From a checkpoint of a small mixture-of-experts model trained on Wikipedia.
Experts: 32 experts in each of 11 layers, 64 GeGLU neurons an expert, 3 picks a token.
Training: a variant of Muon for the experts, 265M tokens, 5567 steps.
Below are experts of layer 2 (counted from 0) of a mixture-of-experts language model. Rows are named router (the router's row for the expert), gate (a neuron's input weights, with its number), up (a neuron's input weights, with its number) and show model dimensions 0-159. Each number is 200 + 20 x the weight over its row's rms, rounded and kept within 0 to 999.
Before each expert's rows: "gets" lists some tokens that make up at least twice as much of what it gets as of all text; "mostly gets" lists some tokens that are sent to it at least half of the time. This comes from a sample of Wikipedia text that the model never trained on. Tokens count by the router's weight.

# expert 12
gets: ".", ").", " The", "\".", ".\"", "5"
mostly gets: ".", ").", "\".", " .", ".\"", "\","
router,167,177,187,182,181,199,204,218,183,190,226,178,195,206,215,175,222,193,174,171,178,196,196,174,224,221,202,184,208,181,201,193,176,200,175,174,180,199,186,222,201,202,212,233,218,213,194,205,210,227,162,201,224,223,182,169,196,194,208,175,188,202,176,220,205,226,196,186,167,223,185,223,175,181,181,217,196,162,226,189,204,192,230,218,223,179,212,205,241,197,204,181,175,216,194,181,199,221,242,162,176,181,170,164,191,198,234,178,264,193,217,174,183,167,209,197,146,193,219,206,214,189,175,178,184,204,189,210,188,156,211,205,185,209,205,192,178,205,215,175,206,217,194,209,220,252,172,222,186,221,178,207,216,187,198,182,161,188,177,224
gate1,192,175,213,168,174,187,199,235,204,198,201,222,204,193,204,206,234,241,204,214,213,181,190,225,184,222,209,218,206,167,176,193,188,228,198,179,230,223,210,194,212,237,177,206,179,177,215,204,207,191,185,205,189,174,201,191,181,206,222,214,230,235,213,205,218,219,218,196,190,203,190,210,218,180,197,195,170,181,205,210,187,201,186,195,215,192,214,201,180,183,221,179,174,207,183,210,257,171,203,227,226,201,168,197,190,224,177,192,214,199,190,199,187,201,180,181,242,237,212,192,177,189,191,196,211,171,182,188,210,211,195,193,182,205,233,209,173,220,220,184,210,217,184,192,169,199,211,156,161,201,224,186,221,190,193,224,166,189,186,194
up1,185,204,192,186,192,204,204,190,187,215,207,178,203,191,176,169,188,178,230,176,228,208,223,170,185,213,205,190,229,203,211,176,191,188,196,189,199,192,238,216,214,236,203,184,222,219,194,208,206,212,237,173,229,205,183,211,232,193,175,207,204,189,228,195,188,163,228,229,159,189,194,162,213,214,171,233,185,202,190,187,203,206,206,227,221,219,173,221,192,165,209,237,187,184,180,156,206,174,187,211,197,213,202,216,171,181,211,209,186,201,211,195,146,157,202,211,203,195,197,176,188,222,195,189,160,220,191,189,200,208,184,222,211,201,175,175,205,195,216,215,230,189,193,190,224,228,150,236,200,243,169,196,187,199,214,183,162,186,160,247
gate2,186,205,221,234,154,189,185,171,218,191,210,246,211,165,216,231,224,217,226,207,197,207,216,221,201,227,183,165,197,191,202,182,196,212,217,218,186,208,205,205,213,243,231,170,174,222,183,226,238,184,181,188,227,195,205,205,195,206,180,180,249,211,197,221,229,188,170,183,208,240,200,225,149,200,219,204,196,227,193,238,206,205,209,221,180,179,187,207,205,181,226,211,261,147,212,231,262,219,191,216,200,209,161,192,179,220,188,166,169,227,225,205,212,197,191,203,193,211,197,200,187,201,215,202,213,234,193,201,195,219,204,200,197,211,188,216,191,189,228,194,229,186,227,238,218,187,179,182,222,209,196,203,215,203,203,206,225,190,217,182
up2,221,181,164,199,183,201,201,245,206,219,181,202,202,236,203,191,184,196,213,165,225,181,193,192,229,220,188,213,221,201,210,178,172,220,182,195,212,176,212,187,206,200,173,242,182,194,185,177,182,231,176,236,213,218,198,213,211,163,226,173,196,191,181,205,199,201,184,167,216,220,194,215,213,197,193,212,183,235,172,210,223,185,186,205,211,169,185,198,195,216,187,197,174,167,176,194,186,205,200,234,212,217,221,239,200,218,215,186,174,206,217,180,215,200,187,186,185,191,173,202,203,200,208,200,191,193,197,235,179,213,215,198,191,201,184,216,202,196,228,173,193,197,127,204,221,202,221,220,226,178,156,213,208,206,211,179,205,208,225,162
gate3,203,201,170,192,202,217,198,212,194,198,177,182,173,180,209,226,207,184,214,220,208,182,185,185,201,201,217,218,208,188,204,223,201,211,183,215,181,227,182,163,178,167,206,203,216,235,230,213,180,226,212,207,167,201,195,200,237,176,165,171,171,200,216,219,183,192,198,234,198,222,196,200,198,204,187,210,181,201,228,173,200,192,180,180,192,185,188,171,211,199,196,191,193,242,191,175,167,201,202,174,177,189,204,206,201,159,228,145,203,218,186,187,231,214,225,226,201,235,189,198,183,226,188,193,199,198,211,179,170,187,194,186,198,187,231,197,174,242,209,169,203,217,168,205,218,224,198,200,195,188,186,231,219,223,209,251,199,239,178,188
up3,207,188,228,208,184,186,213,180,201,201,218,200,218,213,186,185,184,220,164,185,178,228,207,202,213,196,194,195,215,208,201,164,193,195,210,183,216,162,227,238,216,224,210,198,183,189,174,181,191,183,167,196,222,199,204,208,184,219,219,234,238,185,184,192,215,218,187,179,203,176,199,191,202,224,198,204,199,188,188,203,202,228,228,208,180,205,197,219,193,204,196,222,196,147,208,214,203,181,211,223,226,208,190,187,208,228,176,253,203,193,225,205,172,192,183,192,198,160,202,201,207,190,216,217,194,191,183,204,216,196,205,225,212,211,164,195,218,153,194,230,209,155,201,190,192,168,216,203,208,219,240,176,190,183,168,165,213,172,206,211
gate4,196,216,188,179,189,190,191,213,211,234,191,186,184,225,185,209,210,190,181,218,191,182,195,205,228,192,196,166,214,167,204,213,231,192,205,191,181,176,217,232,206,236,200,193,166,225,221,158,207,183,169,195,203,209,192,192,198,207,171,225,221,184,207,180,166,228,176,217,219,198,183,208,192,212,184,190,266,230,210,201,182,216,219,219,235,207,176,215,190,205,195,182,183,210,173,191,229,177,212,166,216,196,220,176,174,193,201,188,207,202,180,216,239,149,209,240,198,208,189,178,196,202,239,193,218,196,180,196,174,198,164,208,193,214,191,229,159,234,184,208,221,219,209,205,223,221,181,223,222,225,205,219,184,210,234,204,203,209,175,187
up4,187,207,191,204,211,203,195,196,227,229,181,203,187,223,199,217,224,175,170,209,184,205,208,188,232,195,196,176,217,184,210,212,205,185,197,205,197,191,214,237,205,255,191,187,176,231,233,174,199,200,180,211,228,215,188,203,181,189,187,221,229,155,191,195,170,242,175,215,209,197,170,230,195,216,200,173,259,222,200,206,188,200,211,229,219,189,175,214,202,209,181,190,166,211,175,185,224,190,227,175,223,205,231,165,186,185,239,184,204,210,190,203,220,154,223,245,208,202,192,192,191,184,230,176,215,170,191,223,181,188,174,202,186,202,189,235,163,233,194,202,230,214,203,218,234,220,179,229,230,232,212,207,171,207,242,209,217,190,190,192
gate5,189,199,162,238,196,181,168,236,225,222,183,188,199,218,159,203,239,198,194,204,193,229,222,195,197,194,197,212,226,217,213,188,211,233,217,208,163,226,211,194,210,203,202,179,178,186,193,198,185,202,149,211,189,224,205,205,231,203,225,193,216,217,215,192,223,202,241,191,197,211,218,198,191,226,204,154,188,192,197,189,212,185,176,199,199,171,198,178,196,210,169,219,156,200,185,189,176,220,176,204,186,225,206,203,185,228,191,203,222,193,212,218,169,195,176,174,201,189,226,201,173,154,194,175,201,192,208,203,196,181,212,190,209,246,215,188,205,193,209,128,181,194,187,215,207,202,152,221,191,171,213,180,204,205,194,204,173,200,222,166
up5,198,195,229,174,177,220,231,166,174,155,230,229,197,156,246,199,179,207,217,217,225,196,220,200,204,191,191,181,176,191,180,219,208,154,204,218,225,182,186,182,202,198,200,195,219,221,199,198,205,194,258,203,211,168,183,182,164,200,176,194,192,191,170,203,185,187,162,215,202,200,192,195,198,179,204,228,184,182,196,217,193,220,223,221,202,219,200,218,204,182,228,170,217,205,212,213,227,181,226,191,207,180,182,205,224,163,195,204,217,206,175,186,216,198,204,230,213,200,173,204,203,264,213,240,192,216,193,191,202,209,200,235,209,139,188,188,203,204,181,268,222,211,205,220,211,207,247,182,202,222,170,226,192,198,180,198,226,197,170,225
gate6,205,244,212,194,225,201,164,199,175,231,232,235,207,216,179,238,228,174,199,205,200,205,189,183,224,199,171,212,202,204,186,205,203,179,198,201,199,177,228,221,205,219,210,235,207,228,151,179,181,232,178,210,205,212,178,235,213,217,194,186,182,219,209,172,197,189,229,192,198,191,177,168,181,176,206,195,192,194,213,161,168,172,178,211,239,153,190,201,211,195,220,194,244,191,177,177,182,185,187,229,188,216,194,161,175,228,215,216,185,238,164,185,188,192,211,194,179,214,195,200,216,188,191,226,169,225,193,183,185,200,181,158,224,238,162,194,185,207,190,190,209,215,231,192,206,226,187,205,211,211,215,219,211,220,211,198,206,217,231,216
up6,226,224,189,194,216,194,205,216,194,182,191,211,207,156,190,195,231,205,179,208,184,210,201,230,189,242,172,196,219,191,204,193,178,177,204,147,213,190,179,203,220,205,221,209,214,192,155,172,191,216,189,196,188,221,174,185,217,218,186,187,231,204,157,190,195,228,198,206,163,205,188,193,212,201,186,198,213,223,212,224,145,214,181,173,199,189,205,175,215,216,199,176,175,176,218,190,193,210,212,193,201,204,209,215,175,197,201,189,178,240,198,206,171,214,199,172,168,213,182,229,197,213,186,201,190,212,201,192,196,184,229,196,214,194,169,207,209,195,178,202,200,200,216,185,227,210,216,220,229,178,179,184,194,220,183,212,165,181,208,211

# expert 26
gets: "\n", "-", "|", " =", "\n ", "="
mostly gets: "\n", "|", " =", "\n ", "\".", "\n\n"
router,199,136,200,213,187,198,197,154,193,209,199,211,186,220,223,188,228,259,231,213,169,177,227,241,223,226,216,221,172,212,169,193,157,208,260,194,201,188,169,207,190,196,221,172,207,191,203,206,168,183,186,217,167,187,173,186,181,204,185,189,217,204,205,208,211,231,211,207,195,212,174,204,188,190,192,185,191,168,197,238,204,198,180,205,191,229,209,199,180,190,218,190,190,195,195,216,212,181,232,169,188,168,204,235,154,228,239,193,217,194,209,160,230,220,198,207,214,208,210,240,214,187,191,194,206,196,187,210,197,220,197,174,173,202,198,213,228,205,212,192,216,174,190,190,214,219,208,174,181,215,198,196,213,238,205,179,181,184,207,229
gate1,188,212,182,208,226,206,194,151,183,205,214,201,201,175,205,189,209,188,178,187,219,187,190,219,215,208,216,190,206,195,165,193,183,191,198,194,182,208,202,224,166,197,204,177,237,167,153,233,207,188,201,209,216,195,212,210,198,166,182,174,231,208,186,223,215,171,192,235,206,182,181,202,228,203,194,196,214,213,208,198,214,185,205,166,199,175,207,173,212,189,220,186,162,174,229,174,180,200,200,205,234,175,226,211,201,170,232,200,234,197,240,210,199,186,192,202,209,151,201,224,225,208,158,235,178,225,225,204,189,196,196,182,213,212,217,172,188,166,205,185,195,198,226,205,183,177,222,219,220,221,213,231,213,194,252,222,180,207,161,192
up1,200,221,208,201,195,208,215,209,193,192,236,219,171,195,210,168,196,206,208,188,214,202,203,188,193,228,208,202,202,197,174,215,196,169,215,195,191,181,174,185,206,188,175,154,214,186,186,235,215,186,191,215,207,211,218,213,231,190,185,183,230,209,197,234,216,204,205,185,172,176,201,241,214,207,200,181,206,214,191,173,190,196,165,181,168,156,201,176,218,189,246,179,194,199,189,202,193,231,186,183,204,182,204,200,207,175,201,194,195,217,223,229,192,200,162,213,200,227,251,204,212,215,212,243,189,221,238,214,178,203,189,186,190,179,190,186,214,200,180,165,196,208,206,190,192,194,197,165,178,230,190,204,200,178,221,185,171,208,203,216
gate2,217,211,209,166,225,233,192,210,202,205,216,224,216,212,213,187,238,193,239,206,213,189,166,170,220,233,209,178,180,201,215,185,201,183,218,209,188,244,182,228,214,222,182,195,156,202,235,194,211,207,200,146,230,179,203,160,189,218,201,194,190,220,215,215,190,187,207,201,160,182,172,207,161,225,223,214,198,220,205,203,222,163,227,196,233,198,219,207,183,222,166,153,187,179,215,186,180,192,204,212,185,184,247,207,219,187,181,203,218,165,178,206,174,203,212,206,170,201,202,179,241,209,201,229,177,199,153,207,201,206,216,208,203,228,193,155,217,185,212,219,182,214,216,204,193,179,207,210,204,204,217,198,180,175,184,188,209,223,174,214
up2,182,234,176,205,216,204,211,211,192,217,193,187,169,174,183,193,184,202,174,209,187,232,224,202,190,172,181,224,200,204,174,227,222,236,189,176,180,198,205,182,167,206,206,207,223,148,164,169,196,166,192,226,198,200,200,225,222,163,193,229,198,183,192,218,204,186,179,218,227,217,231,208,215,182,167,194,202,199,243,173,182,212,213,193,172,213,174,196,203,209,220,188,249,203,185,202,239,187,187,177,156,183,170,178,190,217,180,215,158,223,204,225,190,183,202,213,210,180,182,186,174,240,192,174,168,199,204,218,208,175,207,166,179,180,223,225,182,246,213,189,198,178,182,189,199,209,196,207,184,190,171,197,204,190,209,203,213,182,217,211
gate3,207,215,225,193,160,206,221,201,158,197,233,222,162,196,203,212,218,165,210,200,157,176,192,209,191,256,202,185,179,211,210,222,213,201,205,185,196,194,202,162,200,200,193,193,178,193,165,253,202,222,191,180,231,195,211,218,202,211,180,196,198,211,208,215,207,237,188,198,192,210,213,215,191,218,214,225,207,212,204,211,157,207,212,223,193,175,222,176,225,217,192,180,180,198,146,162,232,168,202,233,225,186,197,166,230,211,197,226,218,243,222,218,188,197,175,203,192,210,214,205,187,209,177,203,166,223,196,202,196,177,206,170,222,201,173,203,202,218,176,180,198,190,193,218,179,179,191,187,174,192,199,206,214,189,207,218,241,236,186,186
up3,193,195,202,197,183,221,211,210,174,202,233,236,151,208,199,188,230,201,218,206,171,185,224,201,231,249,225,192,178,203,196,207,201,211,226,205,170,202,188,158,192,212,205,186,196,192,165,253,210,202,189,201,236,170,202,228,208,201,183,182,221,220,218,176,214,239,208,205,185,221,207,210,200,191,212,236,198,201,215,206,154,219,194,225,204,145,236,199,216,215,179,202,174,216,170,170,221,153,214,207,229,183,197,206,215,205,198,208,228,224,215,214,175,193,167,189,177,204,201,224,137,191,172,181,170,215,228,204,205,178,200,162,216,195,165,197,188,205,186,172,216,183,207,204,189,203,208,178,180,171,186,205,211,186,169,206,244,245,173,189
gate4,208,221,216,181,181,194,170,207,195,207,207,176,215,186,190,204,209,165,211,198,172,177,169,193,162,211,220,203,164,193,165,187,186,208,223,243,240,201,186,186,199,214,219,182,191,201,206,196,195,231,213,197,230,219,215,202,204,213,175,219,214,196,201,213,214,187,227,220,214,203,215,206,190,234,203,160,212,198,208,178,202,200,177,204,193,210,191,194,197,193,207,185,214,152,188,212,251,222,205,202,193,216,184,197,185,197,159,225,187,201,226,223,196,196,184,184,167,223,217,198,187,221,199,202,177,199,198,195,205,209,196,227,218,205,199,209,208,193,225,209,247,209,201,217,199,207,195,199,190,198,233,160,171,235,219,233,152,211,222,224
up4,196,221,205,189,202,182,181,204,187,208,203,186,220,194,194,200,179,175,246,194,171,167,181,211,190,240,222,205,181,195,169,179,196,177,242,233,235,176,195,151,213,228,208,185,180,179,185,174,189,199,207,172,208,238,197,190,174,239,184,199,205,222,209,215,217,193,196,227,216,202,170,202,184,228,211,192,225,209,217,177,208,178,191,222,191,240,207,180,206,181,220,198,220,158,179,212,244,220,213,175,193,209,201,231,187,193,213,213,162,206,212,206,193,209,208,196,177,208,221,233,202,210,214,224,155,210,190,195,221,202,212,235,189,193,186,234,240,199,213,209,242,200,193,235,196,212,195,202,167,230,217,161,189,216,210,219,175,201,216,215
gate5,189,214,171,199,182,222,208,233,185,195,190,209,183,189,230,169,216,201,194,182,207,189,232,209,198,214,201,205,260,201,224,188,158,203,190,186,161,218,260,180,215,191,199,250,230,177,211,204,217,205,185,177,261,214,191,181,199,217,207,210,185,200,205,196,203,216,193,168,201,210,191,218,202,150,188,207,197,177,220,189,202,200,212,206,213,203,194,173,209,183,183,206,191,239,204,215,183,223,193,167,212,169,187,213,191,166,219,184,206,169,198,192,196,154,183,190,166,179,166,243,204,205,211,226,203,197,186,210,175,164,201,193,169,191,173,199,199,224,179,187,194,196,203,197,228,185,177,223,186,246,187,211,234,199,211,188,226,171,170,188
up5,209,192,223,195,201,162,202,177,197,200,208,194,225,211,160,238,190,177,204,202,199,228,177,186,188,182,193,200,143,207,180,220,214,206,197,234,233,196,163,214,181,205,186,150,178,233,197,192,177,193,202,178,152,167,190,219,194,195,210,182,216,201,204,211,203,197,185,211,198,223,202,194,211,239,219,181,201,214,158,201,221,217,186,183,192,205,206,196,214,214,219,186,221,175,201,189,210,186,215,226,176,217,212,174,223,240,182,219,194,218,214,199,198,244,200,192,207,218,229,168,189,195,198,185,198,209,223,170,197,227,183,225,221,212,232,214,187,166,215,198,193,203,196,221,190,208,219,173,214,170,209,162,180,221,189,219,200,221,225,221
gate6,201,206,164,179,218,193,215,160,212,189,254,187,224,183,159,186,188,233,226,184,205,174,213,226,192,190,205,183,214,219,169,181,210,172,204,196,194,185,195,219,204,205,203,210,189,214,172,229,211,193,184,216,207,155,196,211,240,214,239,196,216,203,205,190,223,215,215,242,155,198,192,198,206,216,201,179,215,221,197,213,213,188,190,202,209,187,210,245,179,195,168,201,156,198,224,193,194,195,182,206,172,190,203,193,195,181,213,171,208,215,173,192,185,207,219,229,220,210,183,210,245,193,175,212,208,214,242,198,171,198,188,194,217,220,200,145,209,208,214,167,214,185,179,203,214,177,217,220,185,181,237,211,187,187,191,208,172,202,181,185
up6,204,224,191,214,193,187,222,166,198,190,239,183,225,191,189,181,201,213,236,178,204,174,198,247,208,202,191,183,198,228,159,205,214,175,184,191,207,172,206,211,169,208,191,199,196,225,178,233,199,183,197,208,205,201,166,184,211,204,229,207,200,146,204,187,242,245,188,225,188,192,212,186,232,214,188,197,218,199,187,222,222,201,173,215,192,200,198,214,195,185,181,193,157,195,243,205,161,191,194,173,170,182,197,178,224,236,228,186,216,232,192,151,178,215,249,199,224,167,171,205,217,192,191,211,239,194,219,206,178,202,203,178,189,212,182,147,202,210,250,200,238,181,163,198,204,192,233,240,224,229,218,202,210,214,165,177,172,204,161,181

# expert 22
gets: " that", " as", " which", " after", " when", " who"
mostly gets: " that", " which", " who", " but", " after", " they"
router,159,203,186,252,196,198,204,165,192,198,198,213,207,167,223,222,217,164,228,182,194,175,196,180,199,205,249,192,194,206,191,183,187,152,174,195,184,198,233,187,213,224,209,212,192,220,187,238,203,206,231,198,199,201,231,167,190,200,180,206,217,181,178,222,189,193,211,200,181,200,214,225,193,171,150,227,183,221,179,190,194,194,209,243,223,187,195,161,193,206,190,195,203,203,203,175,204,221,199,185,194,198,179,202,202,225,170,177,224,179,182,232,213,203,220,179,190,206,182,229,210,200,209,229,236,234,177,242,201,198,187,208,245,213,157,179,218,226,223,208,228,202,207,196,193,219,199,173,189,218,202,159,189,212,180,193,192,229,179,224
gate0,215,236,200,213,228,182,206,209,222,197,184,219,228,215,173,201,191,220,223,198,208,204,189,222,190,197,188,219,190,211,175,190,184,195,208,241,227,221,157,204,171,217,210,196,176,205,238,180,205,184,260,197,195,190,209,183,202,215,205,212,177,198,209,212,183,231,190,218,241,187,204,220,187,184,211,211,186,227,209,174,185,206,193,169,204,184,204,191,199,235,229,209,229,236,226,160,213,200,202,186,176,209,186,196,204,168,226,188,184,193,182,233,191,182,192,221,178,189,204,187,213,191,188,168,196,213,207,219,196,131,214,224,205,205,170,207,213,191,186,221,188,209,180,213,223,175,200,204,190,203,180,209,191,203,206,177,215,177,178,169
up0,203,193,205,189,175,188,168,213,204,206,239,197,190,206,198,212,189,226,211,195,222,185,198,203,170,189,199,203,173,222,201,220,182,216,207,224,206,190,189,190,198,188,209,185,169,171,207,206,208,206,235,209,208,190,199,210,196,189,203,211,209,184,252,176,184,214,191,213,211,185,231,225,191,180,194,198,189,190,217,212,195,235,217,199,197,215,208,214,189,207,179,209,187,214,218,181,201,175,193,157,176,198,197,176,207,210,187,163,183,178,210,200,206,196,203,204,201,177,174,213,214,203,208,181,187,229,197,199,183,160,223,250,171,226,199,185,240,225,219,219,230,225,206,196,225,201,201,218,176,190,173,199,185,199,197,164,186,166,193,215
gate1,210,164,246,176,204,204,156,200,186,200,223,185,243,200,179,200,183,205,227,168,191,199,178,201,179,205,209,180,201,196,151,220,236,182,188,218,210,189,193,188,241,195,222,172,179,215,225,206,171,200,224,190,170,197,213,199,152,168,221,213,196,184,225,192,188,196,171,200,188,215,234,184,202,180,191,192,191,181,208,209,204,212,213,215,223,223,229,210,225,205,202,211,188,198,196,194,198,219,228,216,203,237,192,198,192,202,171,182,227,233,202,194,204,195,200,197,210,241,205,204,197,212,210,179,205,207,171,193,215,209,160,182,228,202,164,194,242,202,203,198,228,198,181,211,213,203,173,227,172,201,226,192,212,172,190,216,201,211,155,191
up1,199,232,175,205,218,200,211,206,204,186,199,212,194,140,223,212,247,203,179,250,200,188,224,247,237,179,194,198,215,214,211,205,168,226,200,209,200,186,201,210,169,190,197,177,231,216,197,140,254,213,195,211,170,179,219,190,220,219,169,173,192,239,212,209,171,231,218,200,209,172,192,202,240,224,199,232,202,185,206,207,205,199,230,176,182,212,198,190,203,180,208,241,178,183,200,208,178,198,193,175,173,191,220,196,188,162,210,198,186,190,194,183,187,182,205,174,213,196,211,199,192,194,187,210,192,203,204,204,184,206,220,149,169,217,191,218,215,203,204,212,193,186,251,207,209,213,210,192,208,168,194,197,183,205,219,196,181,179,215,194
gate2,207,201,176,228,161,229,170,227,225,172,182,226,204,229,201,206,213,200,183,201,192,186,210,208,187,205,251,190,204,203,209,241,207,186,224,223,217,197,198,174,214,203,137,189,215,198,224,148,194,130,164,179,192,234,191,209,205,187,215,191,199,210,201,198,205,259,180,226,168,214,232,188,227,194,213,209,213,206,203,201,192,195,212,210,167,214,203,209,199,183,208,210,175,217,224,236,224,216,207,211,223,185,237,195,200,188,212,201,182,212,175,209,172,183,212,194,196,205,183,215,186,180,193,192,237,233,193,157,226,194,183,177,180,209,197,214,221,202,208,173,235,222,201,182,199,196,191,183,203,207,202,199,194,170,249,183,251,186,195,178
up2,196,198,188,160,212,184,199,186,158,216,216,179,206,185,204,197,194,217,204,198,196,181,200,184,194,183,162,210,184,190,194,176,187,212,184,181,189,212,195,210,186,214,226,207,200,187,192,221,174,275,233,203,207,162,192,177,211,223,205,197,204,197,223,191,203,156,239,196,220,166,164,208,213,208,202,185,205,181,217,185,231,213,206,176,233,217,193,208,203,225,165,194,211,189,161,190,192,181,210,191,173,202,166,204,183,190,185,229,254,178,235,196,234,225,226,211,197,194,182,210,225,225,180,202,168,171,197,227,196,199,192,218,221,218,219,178,187,197,191,250,181,176,201,202,199,189,191,202,237,199,200,208,193,228,179,227,152,206,213,221
gate3,206,204,246,221,186,188,207,195,225,244,220,177,158,211,171,215,184,195,182,177,214,187,164,210,191,214,195,207,185,208,179,186,228,248,205,228,138,216,180,186,231,221,221,185,192,198,221,203,198,213,191,199,222,230,190,217,172,211,242,177,221,180,188,191,209,224,188,169,178,191,212,180,211,194,177,202,186,188,223,175,189,165,198,194,195,181,214,180,192,196,179,178,195,170,194,203,194,208,234,178,244,183,186,199,207,188,218,180,215,194,214,196,190,196,207,204,185,222,241,230,250,200,163,198,231,200,179,217,171,192,183,192,216,201,182,199,235,215,196,171,200,174,187,219,175,172,191,200,194,184,245,194,225,191,189,165,205,153,177,184
up3,210,184,156,167,201,212,199,191,182,159,219,221,239,186,228,206,187,200,206,220,178,221,211,182,172,203,203,178,196,209,208,213,204,179,213,133,231,208,208,196,159,189,188,217,195,211,211,196,187,205,199,217,178,161,200,206,189,192,158,232,192,213,221,214,173,159,240,228,205,197,173,192,194,222,204,186,205,221,199,187,195,219,205,184,193,237,203,224,215,208,205,234,199,241,205,181,199,194,184,208,146,221,213,228,173,207,185,209,194,196,184,193,228,180,195,193,199,217,164,190,150,191,218,185,169,221,243,166,193,225,207,203,180,204,239,204,195,202,203,211,212,223,202,202,224,230,203,226,180,241,184,228,195,207,220,219,193,232,228,209
gate4,192,171,181,203,172,201,223,193,170,207,155,207,200,206,198,211,211,234,204,188,172,201,199,220,173,168,195,211,205,219,190,205,234,234,184,172,176,191,181,209,206,211,197,203,209,223,205,215,173,193,198,194,212,214,193,172,212,224,202,230,199,233,228,223,181,202,199,217,170,195,199,219,222,179,204,184,203,220,229,199,185,170,245,201,171,232,210,195,203,194,176,179,188,189,221,172,219,192,238,207,196,213,217,181,202,184,168,190,201,195,176,206,186,191,213,197,179,218,201,224,207,162,236,176,184,226,197,175,168,223,202,232,226,217,178,206,227,186,174,220,209,202,212,225,197,194,187,193,193,201,219,169,210,241,204,209,187,184,212,191
up4,217,191,180,210,178,196,202,205,161,208,160,223,223,203,194,221,210,198,215,191,196,163,171,223,150,163,215,208,218,231,200,192,225,193,192,173,205,182,199,208,207,183,186,202,216,270,199,231,168,208,202,195,219,213,209,181,216,208,196,208,224,200,231,220,215,200,206,218,200,185,203,213,201,180,188,187,204,213,206,215,196,162,228,190,191,212,219,200,196,204,190,190,212,196,206,168,201,198,228,200,206,228,208,170,217,207,169,222,172,221,177,203,200,211,220,211,210,205,202,197,227,166,231,198,181,228,204,168,188,203,209,221,204,203,183,191,237,177,208,183,223,200,222,176,200,203,195,163,191,220,248,169,185,229,193,196,186,228,213,212
gate5,214,164,176,184,220,171,212,213,223,202,165,198,196,215,233,228,210,211,172,196,229,192,237,196,236,205,210,231,227,195,224,203,207,204,174,221,191,164,203,194,211,176,216,151,224,200,219,179,204,218,198,222,190,207,198,187,251,172,223,217,176,228,184,191,201,207,216,188,196,202,165,186,215,215,201,196,194,210,214,179,197,216,200,203,199,212,241,224,191,219,225,222,188,166,178,207,180,203,156,190,220,234,192,204,207,158,206,226,177,238,187,180,193,213,186,204,196,227,215,160,170,155,154,205,194,207,194,188,183,200,195,212,193,227,178,202,207,196,188,219,217,145,193,210,200,179,192,222,209,217,199,177,204,187,237,219,226,201,196,221
up5,190,214,223,212,189,199,184,206,187,209,242,182,206,183,159,157,209,224,194,214,166,216,181,205,175,188,198,180,193,205,204,207,190,200,222,162,218,233,192,203,196,209,176,240,201,179,169,177,198,193,184,170,197,224,202,211,165,232,186,184,199,169,232,213,186,206,174,216,210,171,220,196,191,212,232,199,223,199,186,202,205,199,237,194,205,180,141,181,230,191,187,169,221,228,219,188,215,195,246,225,190,200,215,199,177,244,209,200,231,174,234,237,207,211,220,182,206,185,179,230,235,232,229,188,188,175,226,189,207,188,196,204,195,176,231,209,195,202,213,199,192,239,187,186,202,198,203,178,170,177,194,224,195,197,203,178,175,185,193,173